Below are experts of layer 3 (counted from 0) of a mixture-of-experts language model. Rows are named gate (a neuron's input weights, with its number), up (a neuron's input weights, with its number) and show model dimensions 192-287. Each number is 500 + 50 x the weight over its row's rms, rounded and kept within 0 to 999. Numbers have three digits each.
Before each expert's rows: "gets" lists some tokens that make up at least twice as much of what it gets as of all text. This comes from a sample of Wikipedia text that the model never trained on. Tokens count by the router's weight.

# expert 3
gets: ".", " by", ").", " with", " as", " but"
gate0:532480501536421559446533450427562546466500525590529375566564410574489482501588479530417506545590531538473445396507536487419457519502456484473606517553550575516614496590470482538553523506490352494431490536517509399526530493558509490527530485525563493507533450515526566504608481511450523435
up0:530494429460461490406555576502627421523513422524461501504448551570515572537558595456435448567554473482618530485589554492548435519531477629401534549512485529551489414535527476506549511490536552474603494469584540468411518585463505496507646535491457466521484497497461540464560486488484534555
gate1:459599498513572407499531515462472474504538466428572461500412520501424356451570440506539479476486483392503478509521495523503436503425507527482530413499437414518483494476456542570487426483467389518538526567530499521498454526566430482362492535433465451450404487494549574548463516478554460624
up1:555699602499480515548394435501509439632514534444477485470539519486517496524502509497454535548511543514519435557543454447511499463466462511492586479477596492557581487566591541537498499485483427537452566502535519490584395465486492505494468478476550463443563561550621513519502510429558512550
gate2:480458548470578529418547427480487506553525527478473512497485475526479547566561342403487474435493475528569549562489432589472536495552493520580514523457525537479542508470517415541497511541499563543504430360503477556583596509466510435606495537492443407563496546471531471446464522587475577434
up2:632426474469498525486558490435552492498510474486558399505533480546506469482547471447423549564429418488483514457477490431513509558431471550525530531487514464546560628490419481491444506516565453520512470445444474518575551523595465501455546509604481495605497448495493563616598535583510516465
gate3:513532419531549496465466697524453537425519464527533505599549484502443498571552564515509477538514421423513516477484437449545495473479405428440494473467547454501509477546489565458613442532436530598558505454579493551582481419486435446530490481503510559446462424528531433609438487509454455518
up3:499545532478411475428490532544462513508564385506529476511508451516523585584508562435495504593539485472479523541531532520509437488547438562498473512602508439451479518468435559443569556489444559528476502483557540496525477501483523483431498598449473504387438459502479535524533424499501549526
gate4:519487512432510506469506405532502561394388529487529535547491495486461498480509536456430527565498463505508425517533426593583470478539424518506548499444464537535480520557505515444494547532512516471535539502365537582512513447554472537564567507489477532542565495555541561517470554450451401415
up4:566501537528557567531532575572485505494533486587458507487568411508508536412578600537532529501441587582516486463453513547531562593554456497430428491536564413480518590452564471493574571512493463551479580502576563560439439417447515383490465556500452582556473536427546505582543432466530508490
gate5:547473475477611496524448467527554466359396465494495525506458399442387426406366554408468510492581496533468406449505474465493497545488574537475450496484474453469541514480518526438456513423510507548508531430508540499527473538533529471568456365512516600509537517487555515487512541437415561571
up5:496572510495542460486559522495518404487504484541482452514479523514517585438476504577584506465442462438443582479578444584554471487436421469532497536424483489419472538392495418519419545516552529444521584572474446500440612489602468520545546395477545571565575470529511543479469491497545514520
gate6:509449522553575478516589538491427499548497528483530525513568532585439499537465464557550468507505563432409513442510411509478422510557487508517517491552556481495425422532525512493473391566586540421442495559599481494466568436576515430398411430522527598604538532483471466520448548470593546514
up6:405495556526528533451430448463565473521513521561521562518520484391521505552557495492445456542448535512485535405545480552481536510578442485531400520626475509516600574520511583483444400454530518533461505466383513423397444505554458618488502482514516457495523512585622452473477377474462536563
gate7:487519521464529516450527519524515465494513530538444479400477603441494599438593544491472554593588507502480565510523501486540427510570579495508558546436538528511507450501559612514465483563474537461490543498491524535501559511539530552479466555529532497615566509420503376509521568512398463570
up7:469434462457428544474482523322518512494621464520492575572563464518505501540466525528561596462495618544458553519490524494552571441446451531488396486520456496553529508548451447602459504561571436551572406499517539455464532496547488553602555490440539648442564501485508480489422505442565563478

# expert 1
gets: "1", "0", "2", "9", "3", "5"
gate0:476510493467456503589562513483522412543487472437431541543606491530466522482447477550414472541539446430537465512522600474514520473485482531543559530597515515499471405560470571488514502431426551478463512534539531552644505475479476432509450475556527492491424451590379486462525548581564491538
up0:482476517551527462526484480467408575413524498508535462489387510550551536540562549499528534470496609550484541424489563507419559557465456522501495513405434522560537489450518446563613509547537459499452532482561499433453543442498463531404391432472601503481584505451551510440542546484459547526
gate1:424570505549459512492558467459478455507427430465425498464537465469453440462518492510483566481547456458441453484456490473552480464423550569539456569478476543558407472537508518465513462528464502537617474420462435520456538497484352496525475561483479575550482447534589582525417526485497444407
up1:573396483438392506515437450572597514528569475587583509430449471612519511556442587529485518519402513571517531538524477510511579532597468519474479476520533458505554504420543501480512570457492489552376468591577515512528458491563533524495516521488479464541493627454469436532494533471481574471
gate2:515524457494587490455387518502508556560508498490501456434541518415577503444492580529427460460433469602499525538478480481491407558440509454514539547483365440467514461554571464552478498512451428468509491380475488557412463540474486523462530509506490423446397437517450479475511452540517484507
up2:520416478427500538535520555518568449516496510599587474571460532505396483631418555513505479554493532462513530476468568407502604572434416429559500478450531420455428554438471516521516495407503419414444522542534517486519516473485418493604451540513559442486523491546489520593524519530534516472
gate3:504527472530508498490471473517423453478535460459410503482476515498508576473547445452544530490392496579646417467541670482528498598461447530503473503476472502563510441509486520395492579536497499512580481527494567511561551544567454556481461452487498529433450530435500541577576468523558476575
up3:487414376514516506522474542519484470580554465433497450580422553551563438506440450454439460524502505555414466460470507503479603417546419506532494492458553551489509534458515535467380584451513492455530500484527496525535420574549495574448436433460545511486557459511499486591481368515466536475
gate4:458386476485575500548505486509551472457589510478551483467487501547490414516453547504484542525556357475475471474411439480570520531458524521594439516553463474465459548510470453483521493491425430502478503500555448527507508424418531429497515461473521495455496453532540558427480434434484494444
up4:484499469578577496441509458501568598446433480432463451585527419454494514530485455509542426469483601545486440362517440440512439530536496553494559502548495448476478554487577581412455514530425526459488510408490523475541472530425518483484514524558567501432500471427510549551414465466618473496
gate5:423467473406509538533504470517498513501468583510468517406496476472456472501388488454542551532480524574433481475476447483460518492464454575546606430521524543548499517502522555494477491524521575494531369495465492567545484430569433543504484456473504545466526525521444521456522499508471583592
up5:487532512536494452535569471555533495504474504547477500371487524549477473466407434484479499564537502575535572507448550467492528480528475589487550483475456557514510553551555455497428486567474440406495438499436469508505447426473483518477516479506569546472517526492435462422558531447523470587
gate6:479533419474536497579518541510487477579470522450507548501581516489397549386478538585506562478480465458464512495482434501426486473505455473552477559498501497458492435547542499490433591443528463378421594493384537587534436543516552538475523413466509449615531459502519521452494445475617609516
up6:547472514486539521515521538529534504499505462502450577512528444473530496443578481502435458464450545457539537519418481482482410485544482545583531507443518522496500447510538464489478615460501482584502475533374478430506530555528407496482543436431449522502537419399541517443584461407618465490
gate7:552596405530482464501418452460518418582565545491513549497497601458442500540469521438495474525523509514559567530526498452448415515457465454372529561544560572501514401457504381451485468514499519442471561581508419524508522534498398464495524560619508433452549470546492515419504538482405508477
up7:497549444467510422498428523512486490528573590512522597480506531488341446507452470418506536544454524542465562559491533398455472504457552468383535539458562555546542439483522503466458484475594567535544503538450423517498466446493464530456569486521468508452596512411531536468464623486434479494

# expert 10
gets: "\n", "==", "===", " In", "=", "In"
gate0:495534488431458557434493457466486422531486619454463415517556461573537607485557459462478579506479472500461466491478549549618461529458468524461476559507436580508369465443526524469416510532549532496472559475563478389421505466538445566527462412547427479490456473541535437451513540515505523522
up0:546531546547532469537490568560450539414512527494479414563486478469571525554415441542482500434475530540471526490530472488506464471403510545527576475578514506494442513414431427477471458498436524465435573516476498481467690447481502541515418517569475431534449581577456516550522407447444475419
gate1:521551409559467477478553568434455444462508495487574488583506459515543529512406507449432559525545428530558456467448476540518444443426419523583495452435342565460515478526466484447461439429507479577464566542505484632518529439474510625491553504592511494547414524498403535526512442470488475417
up1:575530490545496541526525500476435480445485517473458490454563444512497538460487526409436456485480437583591465461485462464479444460405508435545522571456465512497578517511439570584410502446496444566500432571499512536468471415504524536498553546541495465552521560495434562549543547463559421485
gate2:522444484466496565469517423629491440529503530521474562468516493552522571452434577510516452508522525367503459495453472466472528504493513469558510574512493459462444522410510462518534452501473629544466425516521471532513456638483606463490563493532610565446497504579454467457529549451420479494
up2:520523503466514493539525413517509548526509391477497482506480549381469528528414455482488475529471613550515543445503552452479427492512460487487497536506441489471418586475466447474498545435447582517432408514400589505554479567499580531463510563447488540471505478445447446410508602618521553438
gate3:485522465506508523558407477588435524604497474462444498508441462554497480495499480499538482458544483543508540489456471435578482544601518467437523419558501450482474589382505470542395361540544508560591526537509592546531456418561540513470535461544527571382487576563505504433528526518448476540
up3:502456515543589501434558597489600525438446591489631496500589492460516588458448568591599481468554562552523420477512542542467491510392563557621532490502467527527478516506564551535529555463504397527398429511506563553588440571518531485498415558568442467431536510450564615522443475444513461485
gate4:456500477581462566546449551450550476560454569537583398519445486488511584500491559523539386480464486476532491469464510459503557524592450494503520498498539460526608533425503473411479452409527458503503446500435407490406438418527472552545485424473631510482428508617615538502475527490515431483
up4:543508509546496469538461596527532539503473471517491484490419454536435380539573535563564517484548459517566500551584516546547574501404525518529539415566485514488495497575474571414390534416563511570492525516614564595601529502496538523512462391466437435488499495472478575584555466603568589501
gate5:485507545462420446546531437500520596453540459499566411458469394512583509428561501462507494609487495411515470505584532485475497486444578418543481534529458529454547450486510456496479582480490520504505433490584466496516538553537529507455450565464482465514506507487508617537507509486476471486
up5:496576576501391534449564482547532517528508569447478470374453522471504484528480454474503480450547475482534537494478592433464525546490548491466476575464482486485520487429536448491586494540493481479471481551476496419574506521504545469478462461469454595597589547494523552425498524534499425480
gate6:438449395458492542451575607473560567504439563533477595376475500494536504445449549547449439470511453495487543426455493425431570485468479421482480515441503465486420449425555473558501603472471444535429490508538453503476465444529609475544407542427594483509421510525381544509515550459513479458
up6:509497592508555492547439475498549503527478510486552478479529462489588379558511479569533485537520522515462462459503590577486463556553462547632630505458532461487561533508507466466478474461594537410536414521477440488388515545440423525516537480467472578389533512387548382479534516608486562620
gate7:520581513513527539535453564530410435518491464504548492520437500537432569482493500492451501444464510548545482481473512466469553456491558599541552574523447497475481527415514484460386388460549465534532477550563524522533424527531499483414451408484507520531416580466474411541592543446482492469
up7:442436450487461495415526435506493603569497537455480493460523611565542527463366445544589570489534471475470573386554531551425446499457538490509518493540489477470498505504409414522515503544566507510569446549494545536467445426601531456466520487509499531456420639537434516540538515580464454544

# expert 11
gets: " the", " a", " The", "s", " his", " an"
gate0:413517582530606454484602415492584514401525503533508503527503548510568449493549610499485569455554452378524403500450527557524493578534529474476570532560486597439539513547572506422548492488449527517576502567564544575502520444522558458499484491598460446478561475478501464492585483428433601472
up0:520556538428528562530515555508425483532487496606569441431464422480500479455483473498522474443462515504548537514495501423482454450480491580629449467430514518523479497533531599516401607494535406466505533482536438540636530542452456459387464489507544554461457499556517476502524516503397476508
gate1:534478625580574543447546542493498494476589499543523527607509515565494512468488534490492554537543518578542595551455488449503466539480516462459503461429435440430562417467439483493398500389547419554554434365589488477534413384544548434394523447439500477554556532527467495556514494458552474533
up1:565526371448493508533439474499462535477485485455451486419502520522519430469523444497457451527478442507532543499540438461558481445429477546514493567525505517456477535467489435472384463525530452500494467492481407453507476518481528534500507532511540455501525558507464475555419446502543485418
gate2:460501492570458477507558450512603479518639529498513499478552597517501550476572494425451426560509574503447453496572543481462544338514494453470400534457503444495544462498554494429451441484488507510443505524539583564450573461483598560573560564387578533546485501469525497557462520486518476496
up2:364459559444432453512578490470594518582483510440513575463535597502506480497555538479466515561577590540435470555503501510501569511403618450459438538418457462551537396593509468518444458523526452471476468505547501508450512458396522462554494546502528423577498510472446519540598509477545512409
gate3:484453483516499453399567421482526475557398483471438510509496547501552455450459483472377483422593547456542530430415429450490548500527500527492572493524515459438488496508464475584525548554452360540423507482488574556486454524466540435473427483463506513489447566469454513509381457551621447458
up3:506481508485459500502655485526513494514493512443482436537386498461426457439495437525529501483523517541514601469495557547471599502543513411469529528501587500535542564562511523533540564451498369499518411493545460490607474499452487456537482551525545450429476503550506496579610541547500388525
gate4:491565442501562494576531537424576499435436472499469537499475433420442437480551451492459526542403488502567437609405517472487534584512509456498473485439531477484424480502478494524491459434447498536505450543457414521498489493555483503530589478546527496510428500516465526386537586586454529500
up4:465495464557390496414426515615429500464398433451467545538492543458558499449421525521501522531484493442453539358549538549492562503451549572577495448483486529459541414466526564438475530518495543463417534443446531550553514456512482552454439516467485526520611470573419546520558435346531474522
gate5:514515459509413488494506421471580456561459449510543432474525564612504569461479482528556511393520577511526433544531489542521421577477560577571514606568530531505488493548481620577457490473459523523385470443565476407469439474479450481549515474573509484452534481445459488518514511499551474564
up5:468490548517471539520449487494474498464597539440477500454511485465468495461532503514456402588588459482492468515533421514512575492549514474445491447511619479591530544516518527496544486479423452459529499521460479482529566509511527483468430535478483600504471520505474489445554506462599639472
gate6:513603504598432512518482484501518520449533551551502556489547482439428582457517518450472475505428434605598508506470467496533515451556616482450460488557444529468527460536602445560558468515497515483362479556476509512446589507517551387517529525481492498447463564459512502407481490486531453451
up6:518452481548445571525550552494493576533398508533493574478523456528456557567531436478456483513516420586618502550520526430414455597480616509447405501455481499553528488560466466528629512546496521491447520472465473557533471592524488358539550497518415572474479509486550526440460500558593473619
gate7:435450477561489509433513439472496457512510439477588472458405470442455578452491513421473551425604475518485466522459443461552557480434545564432564542484489419456496538505435466463523347565527473583438491486524578481572497479499496515572422546524585620477527452547435453582517419460504422476
up7:513496498542491503419564409454520483492549475492457410513543471456452477471552446463574477510565440519546417524472502477507544595506569475474616496385547518520505524473428504541496472544603486527496532526536527455574484421559488508539556469504500528587566432501398496465552444433472413507

# expert 8
gets: " (", " was", " is", " were", " \"", " are"
gate0:493493519537459521484485511405454499541630412524458433537590517420495441413526412511574438586492635485615449501502442611486500563599549490484436535499465452558514469472454435479534390557531537577476452567536472483566470490566504585508458519464464535512495431446521469507480586477527511496
up0:495415524470438497549506580447395518464507520533527539604519603530540597492447577435511552503490485457450430514409440511458545547435412423505488521477507447471527460521476600516593450489504509491441514455544474457546511564482501429559454534439501367440495545585539530435539514528424459480
gate1:589558480499458435511498504494608513481552466475491524451518525542513481429493417518555593591580550535471559493466319498550565553424557467446470479520475540447528456504495471465539639400515606523548557482444512531437506518443435554496536457490477471458577530482397529560509519477499439517
up1:525490545506515530418505539508489529505485536526531538496466411427493459602436574466547473489513443581528408517499524600442525458575499517590510579483532579583537535518460476559533449559501471520492485490449543401507536471475611510460499520471556492517374434505549517525539492394487579457
gate2:550522549516533443527570491448503514428497560460524528520529516570439487542415408574509595482600513451546502412484465516421390512574529494474498480406480483465530480493563577555521552468462529520556431526519545526494516421604487470570418496496526452448433433493488429452509584516412486452
up2:484466431505520450568531496480490397491448456607539452575500498470451567519450554383459520465454492539559547544494504441577502389538515517526517502575462541526452555553448436420434529488404484626461482499480558561553578494466576503508535484493504541531419468525437487516552550603466516596
gate3:420535491457539509545493522525552508506495550594457434514462526516444519462545496449521510436434510492537595458568426515481484470440497570513480481473429535501466599537459418438517454482538502502486487565519528533478519536603511400434575488545384481527503535502472488498554469500528437529
up3:475454475486548548488495539508507571442553506455484457376581553462554606527500460527565542565574490455456518629507455463449443519478458502474499583555424475523437535511517511460477540450546486519457552473432413484449525518485497423448447474420512426572511577491345548507516522482511451459
gate4:569486452542503515520453525437581460500497459450602476529433573471547454478463493565493482509432577524555569402526482491445472513528427556561406506551473498573588494466550509465546603469478416496437525573512482468547557469566518612392548597482426577464539546502502531531538446542457422485
up4:458578540445448499532470508489411576504491548474502422359537459474563437479537433426581396519529482536419494466510551522472528500558519487509583589453506547554477449486503511417527495501525507563534471523515493440444482562463411524599415438538532536573486507516378464417516556492515481546
gate5:508461566491478467528520640403545481532541525616529484534409507491389536451488503415459495607408579526491535548555493500457419524508549558433492579510419572612465501546493476509489417480472525451425504572498502576529503446538546473566360548408523453519532562501462555524522562505478497480
up5:529418471581490466484486578513431569454504515486541486538485564458458516480524440422475567486471506472555503512512544488542467503547592520428557482553421573556412469522469501541533551587537482593527508499565454530390506510481436538523516520442427528598558607488446579588511495406467546465
gate6:532497551566524521494575493504548514489506483528574433528494542457597493442426551469546598611536407498537556475455583547445490500576510407457561416421551515519430583530462493517519484508571573498512542425450499542463464650444553437584544474496490461521577469543514503547508436458516434590
up6:498504525565561591431521546494546411537540511531554519473552498506468504475504436431510493549499470544459458526547491496413553467474466480458518531556439534508533430566430520334494505378476470493436509510555506471488502509538475378508451517539524567478503600519427442475504479469481472423
gate7:563513509573495417430546505453519471518505557544553537562447473491419520451465530490631482514513514543495459506408520462543433439442543550516512511485503442483496541519447544448491488513419546522515465456383559535546537483519528530539489471483489398562406556527437482553470491465495442526
up7:502491423480580438470424536497450509456497514529526473535502363434525471482470484478382552608489461429490589451524532430479439441574484485536475554528621457455567615571509509533482458527463553560476426503571528554433509609539520497506579438502436530505512596385460487554498519470513498511

# expert 7
gets: ")", "\"", " he", " it", "ing", "%"
gate0:574519543469534458483487493501426561496479544453475536419598531532576494451496642514483487518387567443502480420441528499551515459536545446497453549584436475497470488453492552503443550521519548515536402503532490520419518570481411506476428489483462522519397530550613463449533550550433461551
up0:538506586468560560379470478525534518486533564419494514371540388625519450535580450529503463512545577451487465502469598368533491436484446497445374515504515483544411504560458522487450514523509479407376406534541479488516472537467559441449515497494539417602477572447499407495433465594445473516
gate1:400524499549469485502554437486500441454535525504505629463478544414517517388572607634559444477516536477511563571511451523558388497564510428482551562489580600480481520425510573422424525454491542460418498595421542493466513513584471515440382521461440467513609448532534543561460497473492485566
up1:485482394548540493438566479442579528495543464517525484451450409587501564539547533562471468451508465476398520429567510495496558543498551568526538503610548442505457510524404472554546486549443481553453450530476465466534574526507533513558555497498569498478532537516509524532519531444498540522
gate2:563456557445481535528522625549511505486504490516519589507583498435496452510471443487573531482486493477429534501475442506584545524521429529529462512583526427506463438503375463530525480555480539553403500470546553470489589559527527542622497537513490479500496504551587585489607521414524536563
up2:589513487501495503514437603436507443447449493424494469471568421522468510517428515511549442444481429482419482580406489498594499536521458490561537558463460501439467480578449427462492485485499414443378486364585529520594550629624538516520464505514529494536539548511549600527520529410453588561
gate3:434539595523555516570487529533512449340435451475498531585496473465491401424489517492541428526538551491470507571438526463575517493460565514528493441536539509547501486487463569541511541543572501440455446440502490475489562527454483586364518484438527531487540561567472476577523463521559448477
up3:518460531511515521408539402530487532511526526574511481504469548562543579378535556587505450579482518457481501554524461479618496534522480500529511522488525510524578441482466487504587443586512546472574431422471504469474503612431453490319448499550593402414576544513464589478465508477446443492
gate4:420470567499572530525510475560493630503397403450453551459510447485427520454601559468521421408457560555506523468532493559524508490570509423476420515506546542415421566508439547474557541488515471490471527530536448426466509488536472478534495451576463536529609461495460485470441487442481512495
up4:487573493401545410438516487496671548472487421559479527492453531539485514413517526445607458550447483541493550548497452447418533477489500439485436466484546495430525463480519569547497565600492392483552477458521500513509463564514482475481428461481541435488466390513549538473424527476448504616
gate5:548467490548438444547510543512480499512388404480496453530513469509464439485571425557447489439440502500491531516520507537417512405503509439534483571543475412436498410496559524442645541538487523460505524502471536459597638503499432579479444522430448487482599471556493531411552530535500459473
up5:541546416487459437523506493536507561504587553489522533542477490631497457468512527467466473440477544464529580503504527423406604394417532625475524479571587539577457446452559404472547489530459530428566467564423606492459652476603472537477548515477506494514466531501469530458499522513546448508
gate6:515382512577513552540491583554535495479525492530500553515506574518519475498439578497497508513484489550515514447565610512517435518434505510517591484575456478399420430513538498554501470493623453427575512477454486496520492501513581487519433495463628531525505445539475497586516521516569588466
up6:475500524407476474555465427552540555436591536544560422521494533389477532529430466484520498534515456439458466421479475464522525574471448469540536600411554492497379486458569533507477380518530479488460522472558476437422458500423434433536447609531519487493434472417462463510505494417482545501
gate7:439488470605492481488409474494641485553588474494465506438514534379392488491500520460539540536461471539565567616536515503428488478542502493498533569526461456495462488609442462534564528503435484547509591504448515594409442447506479474491609522444440530456606547427501491517419459574471487465
up7:410445623512427556530494540457497540456522556445477524518434502574529551404538416553492499522481603537462374469485573570473578450456420532483516491447474476506587501529550400534525506444430477467539472432413475526465497451545496485552572495548477475583425577542517496439475552577521428538

# expert 4
gets: " ", "–", "s", "ers", "es", "t"
gate0:498454473460475542384592551437509546577507491626507535461524437536414514509510433563558467477470480559468477512582497461504471466486514522501511419497491404529498530519453505572554464484510546483525490448613460561474450616462506443486503474479467529507501562494471544461500536448411478544
up0:590539399553562461549444489538469403458522511596481538512373538535559576596528532479506435431465467442602393529558528438525538560492479536460513376491520433534422444510637529486469347559510445491469536486484507492458589431418458476438509577525436446510512515507541485451470476500507431430
gate1:566497458424462511528507509599483504490490494527482459556558500560494466504507476450532479485472498525515541483538473554540464439486518443507501443437509643556577568545478475489452504487464535450492507522457519381456460554540436547468445499484433387515516457509517416532533508362528558538
up1:550475504572435490544431497522508417433501467535556451521407483478536437496521443487467476526572561522615569545366537461514507544436415483424511578613486450555537489503480488476510456513585434560427454425549457568507572472485551498461517514467500510567480481455511510504516523497550477594
gate2:466432499557510407494518608566518505432458453641492462454535547470447547455540444428507533425558537493542525479452547485405544536528484508483520494412546491468506462502502533444382578502483540584501590450504533472496474536528557520437535605501456444551432539435529519556458505472457485481
up2:397484506506453474489493441436585480596457486407435493476482477432428503485546347499534547497532518533489479559520554536548500514508506577501461474604517521426525542501431418535525454484435435453494453444458534491517453459458581476544489570426471456596577483524510610461532495494530514537
gate3:457405491599475478454430526422504504415417490511520552511456504551555511493469518522604489481538524590538457498456483565489417402495524436505497537513535395462539464393399457527515499464447498509427515409455482548550411474446522503511554495583495547528439377465516534580595364537565452512
up3:462505417531436476428584513505485520481537492472470515513535600467535428526470490445553480451471460419525506567403558497460553452553463534498451512547468470370464552425512483527502477503500481474490517485565527478476529444486525576494625502504532494470407436482473532384509547439508607526
gate4:480532481576432449520491557576479479418485496458438451528455493494533520531544579493537456529485489463417500460609612495549443482486475563474512578525577473403500460523448511533565438425445474481499504605540477502488525543493459495491450441539457438481581508440519371460509576479514446494
up4:437546432533436544467510589540444546381475479406468579412463531587522573558505579561624503458497543493480486552484597500471481426478509553470498502486578441524518501488479514554515529480483457462485497557529526509531517460496395452518460505517433475402489439546504456571475361511463515521
gate5:427494537454509413443454512485506458469518538531454446528544505485505488547508515483570466570553519467557456539542475530517600441461465477539510531435528406486551398501507476390558502545507468566448506423517494537441484383407542453488465504477532480541497562530590514560472526519518492534
up5:462486572470494425511479458500556571405507547501552477485508608458450480496483501448550466574556474467443564521453447478497483489461524528402460523496494560506543423438473478542568432631483491489442535452552590448428535505473568413496540591537621523481509574420513454630476465429459520502
gate6:526456453461508483515524559547456542396622506534474489497489441489531535501435487519590596541470513432477586543600491459536437430527495449504536447499529473520491511517506451602437512487520455485476530392538483511534430501522469532544506545547454477501505459508544544572492476388519509550
up6:564539494509466562510457512479448392589473486461434531536451545426497498498524511484465385617568443483484542488534516522435497521465529479495535384501549465535529477470455505465561488408560477601531477457510501485533516389567484633514466514497524539553534520449413533479545508555514519562
gate7:592443491566550513496595426468485444563493470455505449466546539505552521461563484512407532556546456486467463560520451532499506435608524504577410509585461469418486485578401532433452500448546576477371488564475476487514488530451544521456546484508399560556407451456473416432447552542463495479
up7:471475590462537544474547504360486484589492442474518538442536554467510552528504508536423468481451506482522522563569513512443536517631507491494539527455501537497543523484499529551534495422437550518493477436580538511527453523519485539492580356613557498518609497471472489448527521541528432484

# expert 5
gets: ",", " to", " that", "),", ";", " which"
gate0:562515473537437563580451464548473500520437491520525503480503396504478508536435475473482539494578536444531498498515403524644598515565433461541546448479567534473523486474395502495520587492500509468495476563515533512447489495403397554475366513556523503562514421490528553512506499419555504467
up0:587545511401520491519578515476552510549527492534459455465610538460542467490496496497522469458499523483426449589508531395429477545495534405537528490560491593487482497555475429502444424560582514500445546537525447536484527386535565449434542488561536495412475429540567457526446457492503516568
gate1:436505573496549430495519483464514556555546500518486401505617453613520527474504510456467515479596622472522517412539518488514489415589546479444442426497514493466466598501465516486518485571518450495553538547485564480515484602444502391503497593495589539455517393529524538456528535551529456541
up1:435466490519515492534443547454412546502505509524429552557446541408495517518508473526541539527500470503485565490499384507423472457518558545541491484465577546516546462476526519520539394578535478501487513520472524514515449374492576488520502541557466636526438539430422479480416544523492480552
gate2:497452588587510445501511541460420451470593521377536435425582434501608495435530557466486541481517523513614496472376519466493572577466427486505532396438532493480475500562565469494434392411543564471546478506477557529568506476491487476517527534510434460569467452513443457523618501501434537426
up2:472469599560489412510550547437492522503527455466529464478656449506601409478527520473537519635549498536552441443452537434493500525505430523518465478523597551548573546498533490488458454444503534460470509502456496500546443429441543485518546473526459348505499484427460486494583469453490604394
gate3:414470550553515401452559458551474478554507490502447543390466503416513577459401482563688521411488478487470504542416514561549451638453417567448568474392524439420511460531436501455510518456465441455555525450593516496459528464539525548535492443473539539470582499433419605512520493550447411515
up3:542432521512507503488580448637397495533475463466496438499518511498529479451433459500519504497475478522452503548456441467520494592431443498403535455476482563490473549511508465529561462445482470541509546459523607438448562398562622434528565451544569527463517438514519452501485495545470507508
gate4:445501450534565492471467523575574447538523430537440549550608538567490488517565473498484501563489521550570404577538447538386547504487529549470468571478419490597462502464502583509574515446537431532558478508508448489476524504406437560448529478561478530595562527580508560477436576489576495473
up4:543423533449562470448495481522519554488476485425451562620537641529525554517454569469541456564570560493468399589474583486496482541517556414447484556537577427449494420537554461497484546452534516517398438460538448469442437464476510508529496476515474544541490480473487557463496489485508472502
gate5:529416444569398493452522484428526571558525506475489483398552523548383502434509520499594428518534445388417516517519479478559473505512489502530472531393450459433511533471583485478468473488485511458533453527516433493438420497523466554533458417530551479491478469524486483486481494436519441491
up5:444526454570415535466502581547478560519536490444532452494520513479478434515512519433490435484537576474495428494552460548455496528492484527533440629546475481466464565433462460454563557412590493564529513503458450463576571480445558507401602527588489464578550503489591540444609520461538505513
gate6:435509579479510484497530448475443523480457480486508482519592506526542472485492502512507595473519421517470409529550496512472458546551525508514528592445520515489461491599571530474414544525495474431486466475474487490511481448589534513537557522503515389536542410499523514481488487409474538456
up6:390433554466539531556468392495571434546492491455536486499545450492531418529476478414443520543519521506463426531535547477461526463509508528492480467521468503533413470468471496556449377490480575464521428478488486504495494463567567590591501438601568456414472464476617509527467513548459492477
gate7:427534529487488580525551538522463456487431544472531525434416472451566394536467483555483534603487460493559558549560429503527410422462552491487463499543417542550462412560444503417627535528535500540515472476551422590463603449503563536550488464579547442474558514422509502480452542469408571506
up7:489584449576583468466485593523517458484544486567455421523465519603550521505531489473495525501510563501492453486507517474536659514497531478574593548540498547506435388550476482432524426529483502499538376480405475492513606446426512536436549491509589471578591566426445556469580475534485567549